{"n_layer": 10, "d_model": 128, "n_experts": 160, "experts_per_token": 6, "d_expert": 64, "d_shared_expert": 64, "activation": "tanh_gelu", "moe_layers": [0, 1, 2, 3, 4, 5, 6, 7, 8, 9], "router_score": "softmax", "normalize_top_k": false, "routed_scale": 5.16, "balance_loss": 0.00071, "balance_bias": true, "router_z_loss": 0.001, "router_noise": 0.05, "shared_expert_gate": true, "init_std_router": 0.00851, "lr_router": 0.00153, "n_head": 8, "n_kv_head": 8, "head_dim": 32, "vocab_size": 8192, "norm": "rmsnorm", "norm_place": "pre", "norm_eps": 1e-06, "positions": "rope", "rope_base": 10000.0, "rope_fraction": 1.0, "qk_norm": false, "attn_scale": 0.177, "tie_embeddings": true, "parallel_block": false, "init": "normal", "init_std_qkv": 0.0339, "init_std_o": 0.00535, "init_std_up": 0.0339, "init_std_down": 0.00379, "init_out_by_depth": true, "optimizer": "muon_variant", "lr": 0.00867, "beta1": 0.95, "weight_decay": 0.032, "lr_head": 0.0186, "grad_clip": 1.0, "warmup_steps": 200, "schedule": "cos", "final_lr_fraction": 0.1, "batch_tokens": 131072, "seq_len": 1024, "doc_mask": true, "train_tokens": 678900000, "steps": 5180, "dataset": "wikipedia_en"}
Below are experts of layer 5 (counted from 0) of a mixture-of-experts language model. Rows are named router (the router's row for the expert) and show model dimensions 0-127. Each number is 50 + 15 x the weight over its row's rms, rounded and kept within 0 to 99.
Before each expert's rows: a language model's description of what the expert responds to. This comes from a sample of Wikipedia text that the model never trained on.

# expert 8
Infobox and section breaks. Line breaks and heading markers in structured text like infoboxes, taxoboxes and tables, e.g. after Biographical details, Genus, Born, ===.
router:63 48 74 49 57 54 44 53 45 63 36 18 55 46 58 51 93 59 52 46 66 70 60 74 39 22 50 50 49 33 56 61 50 49 56 70 69 50 34 68 46 52 50 59 24 42 69 70 21 48 29 42 62 74 42 51 51 50 46 41 67 19 12 47 58 55 15 33 63 55 48 75 63 48 55 35 42 70 39 50 66 64 22 39 75 54 77 37 45 51 41 42 57 71 74 69 46 30 31 36 66 70 29 49 64 53 32 69 63 42 44 43 55 56 31 31 44 40 49 50 34 50 49 48 23 39 26 49

# expert 22
Verbs and their prepositions. Past-tense verb endings of violent or physical action and the prepositions after verbs, such as bom-bed, stor-med, died by, competes with.
router:67 72 55 63 43 60 70 54 34 68 28 58 70 56 51 47 47 72 53 42 44 65 77 69 51 51 61 59 53 48 74 68 55 44 63 64 37 58 43 57 54 62 04 54 47 14 60 49 32 72 51 49 17 60 34 47 69 45 59 07 62 50 35 54 72 55 39 46 77 29 65 50 79 61 40 43 53 56 50 56 62 79 37 37 66 62 49 55 32 66 54 34 60 40 64 78 49 54 55 47 40 54 27 61 69 52 20 69 47 49 34 48 59 25 45 32 60 51 43 65 52 25 64 61 35 39 30 34

# expert 55
Institution name starts. Start of capitalized institution names or adjectives after the/a, such as Super-ior Court, Sec-retariat, National Wild-life, public, Catholic.
router:79 57 59 40 59 53 80 58 37 64 46 43 68 15 46 44 71 61 58 52 71 59 56 48 51 36 45 27 66 57 48 48 38 53 73 53 38 69 56 57 33 60 36 61 12 34 54 91 34 51 30 06 30 41 39 53 73 16 85 58 58 34 53 73 55 49 35 37 58 43 49 47 51 63 30 57 26 63 39 36 58 61 30 51 56 82 51 48 45 56 52 30 60 53 65 63 54 28 53 27 42 57 33 66 52 68 37 52 59 38 28 27 62 50 52 37 52 40 47 61 44 49 25 38 68 48 42 49

# expert 49
Verbs in narrative. Verbs and auxiliaries after subjects or to in plot summaries and narratives, such as decide, have, had, went, make.
router:67 78 46 68 59 49 64 48 46 63 29 50 54 55 61 61 64 53 66 54 56 60 69 69 49 52 82 49 77 43 71 63 44 53 49 47 38 54 47 52 52 44 41 44 48 39 61 51 21 46 49 28 47 75 42 23 51 30 46 40 63 53 40 74 57 75 24 53 63 21 56 61 83 58 47 44 53 49 27 25 64 92 44 39 71 66 49 55 31 75 48 36 53 50 52 88 56 51 49 46 33 78 43 79 57 49 36 50 58 34 60 53 52 21 41 50 67 45 61 83 43 32 45 59 50 38 12 43

# expert 16
Word-initial stems and name nouns. Opening pieces of split Latinate words like pro(cedure), syn(opsis), con(finement), plus head nouns in proper names such as Prix, Corps, League.
router:65 81 69 51 55 68 79 68 42 60 44 39 62 18 53 61 70 48 80 45 59 54 52 55 49 43 63 29 56 46 61 47 54 43 58 57 65 55 48 83 35 62 37 57 35 32 61 67 30 53 38 37 43 60 29 12 71 46 83 36 58 34 42 78 59 46 17 15 63 40 40 48 60 66 37 27 43 48 32 46 53 59 33 36 59 55 48 59 50 52 52 25 64 58 56 63 56 22 48 46 25 46 59 67 66 57 40 69 65 35 28 28 57 28 26 44 64 27 35 52 48 45 40 31 53 43 43 34

# expert 41
Auxiliary and copular verbs. Forms of be, have and would after a subject, such as It is also, was held, were, had been, became.
router:41 70 52 53 62 46 44 57 52 62 55 53 61 63 64 45 60 64 78 37 43 49 55 67 37 31 73 49 57 36 76 62 51 31 59 45 63 81 56 57 60 74 34 63 34 50 72 51 43 68 34 53 61 55 47 36 56 50 83 48 58 50 30 73 56 58 36 18 76 21 50 77 72 51 52 18 44 57 38 38 71 78 51 55 61 63 56 72 35 72 31 54 59 68 63 56 59 50 24 41 22 66 43 67 56 60 33 81 63 42 61 43 69 34 52 35 57 48 32 66 20 43 53 44 59 48 21 32

# expert 29
Clause-linking prepositions. Prepositions and conjunctions in biographies and sports careers, such as as a rookie, before, until, due to, According to.
router:69 76 63 64 49 66 40 65 44 60 23 39 61 52 53 44 42 69 55 43 56 51 87 65 47 50 79 56 53 49 99 70 37 47 49 62 47 61 38 65 48 55 20 53 12 32 67 48 22 60 45 50 62 63 46 38 69 19 80 30 47 41 46 44 72 55 38 35 62 47 50 61 50 59 32 44 28 43 41 51 51 78 54 50 53 63 46 51 54 79 47 20 48 54 56 69 76 43 59 29 38 54 55 44 63 54 28 61 50 49 62 54 54 41 41 33 87 56 41 75 56 39 60 39 72 35 32 39

# expert 44
Verbs in narration. Past-tense and base verbs, often completing split words, in narrative prose, e.g. submitted, appoint, returned, announced, arrested.
router:72 68 62 93 45 60 47 63 27 51 25 48 65 44 55 44 49 65 62 52 46 64 63 56 52 45 86 51 68 31 57 73 35 58 59 43 41 60 51 61 60 58 32 51 42 19 50 73 29 47 52 39 40 88 45 52 60 51 65 29 61 46 53 48 59 40 18 46 65 24 65 65 76 64 34 33 42 52 51 30 71 66 43 33 60 52 41 71 31 57 41 37 59 53 54 92 52 45 40 35 37 68 40 61 58 62 37 65 59 24 50 41 55 23 48 47 61 30 32 68 50 34 52 58 34 31 18 41

# expert 14
Prepositions after nouns. Function words following a noun or verb, mostly of, also the, to, with, including, regarding, e.g. separation of, conversion of.
router:60 74 57 63 46 77 63 69 23 49 36 46 80 48 59 52 65 56 65 29 54 73 52 72 46 41 69 55 49 36 57 50 49 44 54 70 42 57 54 75 52 72 10 72 43 14 50 59 29 61 39 55 26 48 48 50 81 53 87 29 54 39 26 46 74 46 16 40 49 36 46 72 68 67 48 18 37 55 54 43 64 67 44 43 61 73 56 71 41 52 56 52 62 61 68 60 46 24 52 48 35 77 44 61 47 57 33 67 56 43 46 47 65 18 50 35 60 38 32 59 48 35 49 49 49 49 42 46

# expert 12
Biological term pieces. Word pieces in taxonomy and biology text, especially after Order:, Clade: or genus, such as Coleoptera, Eudicots, Stenamma, eyelids.
router:55 54 64 38 70 72 57 51 26 75 29 36 46 53 44 60 57 49 54 54 72 58 52 58 59 37 48 17 50 31 71 53 54 16 79 59 25 57 34 52 26 65 24 50 42 35 53 62 48 67 26 35 43 57 33 33 57 51 46 40 60 23 51 38 51 55 39 34 54 43 84 58 56 71 48 13 51 45 40 26 44 56 37 20 80 46 51 79 45 53 51 57 73 55 78 34 55 16 42 44 65 67 50 60 57 61 45 46 85 37 29 47 45 49 43 32 46 30 46 46 35 30 32 47 49 43 50 52

# expert 47
Personal-name syllables. Syllables inside personal and place names in tables and lists, such as Mar, Sal, Car, Bh-up-athi, Gonz-á-lez.
router:52 57 45 56 63 47 70 62 20 67 32 43 49 28 47 51 58 50 58 30 48 52 53 71 31 48 47 49 60 39 86 79 51 35 65 57 36 89 18 58 56 53 51 54 36 41 48 54 39 62 33 31 44 54 34 31 46 27 66 39 55 49 44 40 59 72 48 49 65 55 51 50 57 54 22 52 45 58 14 34 69 83 34 48 66 54 50 44 20 47 39 41 46 64 57 43 58 39 48 43 36 67 44 47 51 63 29 57 99 36 31 26 78 43 37 14 68 48 51 60 44 27 62 42 67 53 54 71

# expert 32
Foreign personal-name pieces. First pieces of foreign personal names in sports rosters and cast lists, e.g. Lukáš, János, Hernán, Golubev, Giannis.
router:69 61 49 81 62 58 32 79 25 50 37 35 61 46 55 75 67 55 66 22 41 48 44 64 31 58 66 44 56 23 74 70 53 43 56 55 63 66 33 61 26 45 53 59 30 33 62 48 60 70 56 24 38 70 43 25 54 38 59 42 51 36 43 37 62 80 40 55 56 52 56 55 45 41 47 51 30 63 21 40 56 76 25 49 61 57 52 56 34 56 33 46 52 50 72 36 47 50 49 42 24 58 23 59 59 61 23 71 76 52 32 59 78 52 46 12 81 39 38 44 58 41 52 49 62 41 37 27

# expert 48
Nouns after articles. Common nouns or their first piece right after the, a or his, such as girls, league, peaceful, book, floor, university.
router:87 73 59 57 53 77 50 50 44 61 35 53 54 35 69 55 66 57 72 52 53 47 57 53 52 43 63 11 65 51 60 50 43 35 49 57 61 63 41 68 41 68 45 53 29 22 69 70 28 62 28 26 42 45 38 36 49 40 72 50 67 45 31 57 71 64 29 19 61 40 55 45 58 78 38 31 17 59 33 43 49 70 29 26 65 58 45 62 49 50 42 38 72 73 62 65 73 29 49 25 43 45 54 72 56 65 53 59 45 41 26 24 55 39 54 34 62 44 34 69 41 41 33 41 47 35 33 27

# expert 39
Latinate word-piece middles. Inner consonant-heavy pieces of Latin- or Greek-derived words, such as amp-li-fied, incar-cer-ation, cor-rup-tion, str-ati-graphic.
router:55 49 54 59 89 58 61 50 36 56 34 30 53 28 50 46 44 56 60 33 60 56 53 50 51 38 64 16 60 32 56 58 40 34 67 59 37 64 36 49 42 67 46 55 39 42 58 56 55 66 61 53 45 40 39 42 58 53 35 12 87 27 43 62 52 37 49 25 48 35 80 52 64 62 43 18 46 60 35 47 60 54 44 34 64 51 80 79 38 60 40 49 69 50 49 49 46 24 49 46 58 64 47 33 66 76 46 48 88 45 45 34 71 23 40 44 50 45 32 57 37 25 39 13 67 24 50 79

# expert 24
Prepositions and articles. Function words like of, the, for, from, among, especially of after a critic's name in reviews, as in Calum Marsh of.
router:44 81 55 69 46 64 33 64 22 53 40 47 88 51 57 75 49 48 58 23 53 69 84 86 44 64 64 49 52 40 78 60 44 77 58 58 53 64 49 48 47 59 48 62 51 11 69 57 21 63 50 50 47 54 47 33 49 22 67 18 59 50 53 55 81 53 18 46 66 50 47 52 62 67 41 27 30 45 44 51 39 79 59 45 67 66 47 51 43 66 44 26 41 86 52 45 67 52 46 48 40 52 56 57 62 72 41 57 51 31 45 47 54 27 37 33 65 52 27 61 34 35 55 49 45 55 45 42

# expert 43
Inner word stems. Inner pieces of long Latinate English words, split after prefixes like con-, del-, par-, as in del-igh-ted, conf-identi-ality.
router:42 56 62 63 95 60 38 50 55 66 45 42 58 12 63 47 49 58 57 35 42 59 46 57 49 39 52 15 66 48 52 59 49 85 76 64 73 52 18 54 42 65 51 51 39 54 57 67 42 59 40 32 46 62 36 54 64 46 62 33 63 28 45 79 61 63 50 40 54 15 46 59 40 50 42 58 49 58 18 39 46 55 46 37 62 49 65 77 26 65 42 50 54 41 69 61 79 44 45 43 48 67 41 62 78 48 25 52 85 41 39 37 70 19 40 40 72 39 53 69 33 31 45 28 59 41 45 58

# expert 2
Building word beginnings. First pieces of content words like fl, stor, sh, pl in architecture and physical descriptions, e.g. flat-roofed, storeys, flanked.
router:81 46 69 51 60 65 66 58 62 67 19 57 64 42 80 40 63 74 55 56 53 59 56 39 37 26 73 34 55 49 57 52 28 24 91 60 38 49 45 54 42 60 28 49 29 30 39 53 53 55 20 50 33 52 40 28 67 52 63 44 68 54 11 87 47 53 35 33 54 35 79 47 44 63 34 37 38 54 31 33 46 54 34 41 64 56 49 49 43 53 47 42 69 62 65 54 49 38 41 32 47 54 30 45 63 69 54 58 53 33 15 13 41 44 44 46 40 52 51 47 48 37 19 40 50 27 45 50

# expert 9
Infobox field separators. Colons and line breaks right after infobox field names, plus coordinate marks ′ ″ °, as in Genus:, Built:, HomoloGene:.
router:39 52 80 53 73 47 45 61 45 58 35 43 53 52 72 43 56 61 56 40 69 74 69 76 30 55 50 45 44 18 58 46 38 39 44 46 43 59 45 81 46 60 57 79 27 34 74 50 29 48 20 59 46 77 42 54 63 59 46 39 61 35 41 42 63 53 26 23 60 42 47 70 47 46 43 24 50 53 49 59 76 45 46 36 78 61 53 38 54 68 37 41 55 77 72 59 40 54 34 50 42 59 41 51 71 72 11 98 54 38 39 19 59 58 43 39 49 40 47 57 25 40 47 39 54 39 27 42

# expert 53
Mid-word pieces. Short middle pieces like or, en, el, in ending before a suffix, as in bachel-or, citiz-en-ship, cous-in, Journ-al-ism.
router:57 56 51 57 98 65 74 57 27 53 54 39 60 46 45 54 57 53 62 47 63 56 58 45 51 58 46 50 59 45 70 55 34 57 67 87 63 63 15 48 40 45 28 76 55 53 49 75 47 41 49 29 28 68 43 19 52 32 46 33 66 37 40 44 52 65 27 55 69 30 51 43 45 38 55 48 39 48 35 17 43 49 15 44 58 72 73 55 35 59 45 44 48 58 83 55 63 28 37 51 34 61 38 54 66 71 45 46 54 52 36 48 70 29 43 20 74 35 32 53 25 44 31 23 41 37 58 46

# expert 10
Quotation and punctuation marks. Opening quotation marks after said, asked or a colon, plus other punctuation such as commas, periods, ellipses, slashes and brackets.
router:47 59 46 74 52 67 50 69 37 52 49 49 64 57 83 59 76 55 69 42 59 66 53 42 37 49 60 51 58 26 41 44 59 60 48 73 51 68 58 78 51 65 46 63 31 41 73 57 50 51 31 32 50 51 37 46 57 42 54 45 70 15 32 46 43 52 10 38 72 48 43 50 76 54 50 16 48 53 54 51 71 64 49 38 59 57 50 52 47 65 22 51 87 69 62 71 46 48 41 54 40 59 30 72 50 54 27 69 61 40 63 06 65 30 35 34 46 42 20 58 17 33 51 57 60 55 29 39

# expert 38
Months in dates. Month names and the commas or pipes around them in dates, in prose and tables, e.g. October 2022, Thursday, 14 December.
router:86 54 65 52 48 49 72 68 34 53 29 65 80 46 81 56 66 56 49 15 50 61 76 68 40 48 54 47 51 43 48 57 35 43 43 33 30 88 52 56 26 54 25 49 29 20 66 40 28 57 53 43 49 57 29 51 50 48 50 42 79 30 15 58 82 54 47 48 69 34 71 60 67 50 23 49 40 69 47 60 45 57 51 53 46 55 47 58 59 59 29 27 67 60 55 69 50 52 33 33 44 63 43 49 57 69 29 63 51 52 40 43 60 15 45 45 50 34 38 55 28 49 40 23 46 48 37 25